python train.py --experts_per_token=2 --d_shared_expert=0 --moe_layers=[0, 1, 2, 3, 4, 5, 6, 7, 8, 9, 10] --balance_loss=0.000601 --init_std_router=0.0223 --lr_router=0.000463 --norm="rmsnorm" --tie_embeddings=false --lr=0.00688 --beta1=0.95 --seq_len=512 --train_tokens=357500000 --steps=5456
Below are experts of layer 2 (counted from 0) of a mixture-of-experts language model. Rows are named router (the router's row for the expert), down (a neuron's output weights, with its number) and show model dimensions 0-79. Each number is 500 + 25 x the weight over its row's rms, rounded and kept within 0 to 999. Numbers have three digits each.
After each expert's rows: a language model's description of what the expert responds to. This comes from a sample of Wikipedia text that the model never trained on.

# expert 31
router:523495481503536478508498474499473546510511512489548443497506457551528546483492484525459441466450513511476524516502524500506492516493509501485516513511470496482528477516497493512466482465531489468495477516443501480475475500489473516461501514
down0:485508538460487482507480522483500434494518511456479489506530514483500487569478508513503539442502496511507483475451489467447498495512545511489496497504508532531474538501485530491505487532476493494493489454551470453489512521538524483541520487
down1:501506503490473515471521470510487559530512438488506553475521524486498470495469507505500480555558422523509522479525468502523502553515509471452535515458474516504476473511514524484490480499509490472535485524520516493519509490435525505480528513
down2:520513478465518469516469509482543481476478509532487536487501498485493516453526536488468454507521510516497492534464471473482563537486529494489502546504548538490477496436493486485516443515511542513518479497502471535524498551521508519462512505
down3:472488476478506484521483515515482511482492466524480486475492498451515512512496464530485485515499487480450489527483510468478507506484503482548542529487453559585531476466464513496481469485474529489520511489453520489520526484488543482465487523
down4:516468491447501459507517462506494494486489473499477483511503460518507477499482500491499484501560519504494524473479481515548495513504445506511498510492489525469514517530546484487468511485510500472511504472495516492468445509525495491517515488
down5:481533443498522495548467486494479509500538480489486498467480494503507508474526500528500500537509437527491516506476563503550537490511486473497513461509509499521480542520479523540495461506502494541467504507511534480510517473507503524528528499
Mid-word name syllables

# expert 1
router:487509502501540532483514470498503488485495523511520501524520479510482513491476509521501503471510487514487545490517520501483550522491501468559536495508427499472518526539488479488518504502543433516472443503474489473524526484516476505482485510
down0:512512505511489456506502505489514486538519496528521500516481514517487498509492478451480496508484498476546509535481500501480501489499490486473454506482497481523529502515540529552519516529500464538476515485506537468501464450498480520531484519
down1:497530465461491476490533505514512521521463477520488504484491496515483484519492519525501527484524508515516501505505507514475535453531517472482478464511511527476490512472509523456486471492515508494501501529489460554470541483483528510521507524
down2:481498480463513451517503496507472494493510495526463501476470488485498482476530523518553478471488489500499517536513530512496464480498472478464505480528539488472478487496522496526467517525513513503500468501504519528480499523510490517490496503
down3:503476536528500513488525510473529502516513494529531521513516524447497498459535506490443547549487468538552547462483438529462505507556493518477500472516525505525468465480491509469514547493457473539487480509511496460493525487510502459545554468
down4:452524484516500518473544486468523525506467500487523473457523518519520470490501472526496508526502470479488488490523488481524480526474517465473511472552522507503479509495511519494475468501554486525507494552489475505495513492461452528479483487
down5:492502528477504508534536544457539485509528498513544489516514490530512500527508500488490507480512505517480509497535486460485467514506501473505522479490512487501501537487512560487524516483462461517505506477484510496504483500428521514493517480
Articles and name-starts

# expert 7
router:470519422537537515478480462507499472501444521436544478518495454537527538471541503552463450492459502458474507489500507500509493522483498477526534484512487512496465541516474483491508478476565493474458475511496513464463499506479472457505484499
down0:488493521428521516438475512507525522497511496496485530505490518471485535486497509432478518492525516459505485512493511511514462503484472494487536521534472483505516525539543473506500474510517526478483501494531478493456477509517537481567477499
down1:473511515531493453519514524530495467514495536469534494478505487497469535485470497511521504490528475482484506466509524473464506511493467490527508513529499482508439524488484513470479539474474472481523477477511493509526466513481516508523536461
down2:481474495498532538541532523515488490517497481508539558485519522527486477523537510508493566527532464494541481516516491492469488499470513494480555512507500490514508500482522498528508480531463489496502513499491511500538472497517497522478505521
down3:489530513467483477471527479499496457458533492539483487503457515472479472533483555482510488526439429511501531495472476540503444544488528484516508505490518473526491479524489540472476497521518504521509505460532478519503499512520545516486474538
down4:464517475514517510420491468495503508485455518500498549553441549494454450505475459488516500451550505489483520511495521524514449478519530493503510456494523490495486479522509454443493543492491507511473472504486506521500519524520472501509508490
down5:527484510483460477490533493507513508524462445477482480481489524431489465534490494517539496505486509518510481522486522445504455447512487482526502519526530505483505511500481543517469505528537528519466485518519489504565468455504503462550472469
Capitalized name openers

# expert 5
router:543520480543527501495492491503459515473503508465512501520501455547473498502497493501467465510509498519460496507502534470513502529497451477499527507479482514537515500515493516506539496513484426493473494530480486453512517471525502505475454493
down0:494497479494536467490490503523473469503471554513486525507507496509502504451485474521486463545521492533498496509506540542467443505573468491473494489457515456499522510562525525490458484461480542457489463434544492493564511497475509519490499494
down1:519497547509501513518464500495472461501489495464512483521422536526537538459473497488513480485519510459514519511489487496476507495510521489530521508478471532528485487562494455509503490479501524514481481518512504526528475464503485472486563551
down2:483510522498537512559497505508523482529474500508517499555495499512506515499436538516487495525526507513530479443521436479495486519481518489476502534494454522547457521470513517531508512477458492515515462473495499488519521491469502506499516511
down3:511472489473485490522463518496516498472504489463533502493526524479472497546478477492503514499501473513502497488453492460524529460505497502497564492526515500510533540495490502499454474521473494467499521485504506468518487488513479527505516467
down4:494464473486518483466442477485467503530504481502529485486474513493515487506478497493489532471524510505527491502495498503484482503477460501507510528478506479508514489522511489468483522557465506513447518451455449514474505480474515515449505524
down5:492532498506445489458517525463522469533447484515513506491446524444509465543471438503487496521528494525514457540492505493501531540464495533507538486504522493528529471477504500510500548438505484488459513489470522507505526493477528518482478466
Determiners and "ce" piece

# expert 3
router:541494505550540447492494464517497509471526513467510474507501514544466551456558515538478499484478553468476526516485520490471539532462510497512535502463468522532501490494474504520518474523519501467520507523507558486508506511486494477466475523
down0:474514577558466468501516528528535497533479543464532473490497473451517455530481502492448537498447488507494523498517491517483520519525521482494519511486456518487490485459482494487520570498521545530521529487478453482513522491495484514510500495
down1:464493496491485454494529496530495480507519526508456468528522453493492532518472538511536493517470507494474507507537490476530505518482503525513473484475533489514501500481464498509493536507514519488523496500491542562505476461548520496535478494
down2:465506505478500517531490484524518558521486527512520480492512502472484516487502504478518470542489488544531539493488471486542492479499443487505508482434480500464535518496532495490527534488531536491523461484557489510544525525485524505506514536
down3:500489525539550486529477510484472529467499518499475543521487464492524548521473459488471463494478509504504470470522465489513516515505484510537481531542491513520477500481508494479482494468515492516538486467478469453477548551491450484461501516
down4:453480506485529507499508515482490529480500499470510528498495466494502478506476516473541500489549458534521511463486492456516491501490482517463503509495476498498482489514462543488505501518540503475486492473502450541462443508512502497503521488
down5:508462508487524495522492505499495536469533507528511501462538495499490514531503488492498531530493506524495491478482524523497505475536458461530483484462475522515485498493494549542457498463463443514511507514491459502451471534498495537546527494
Commas, in, name-final a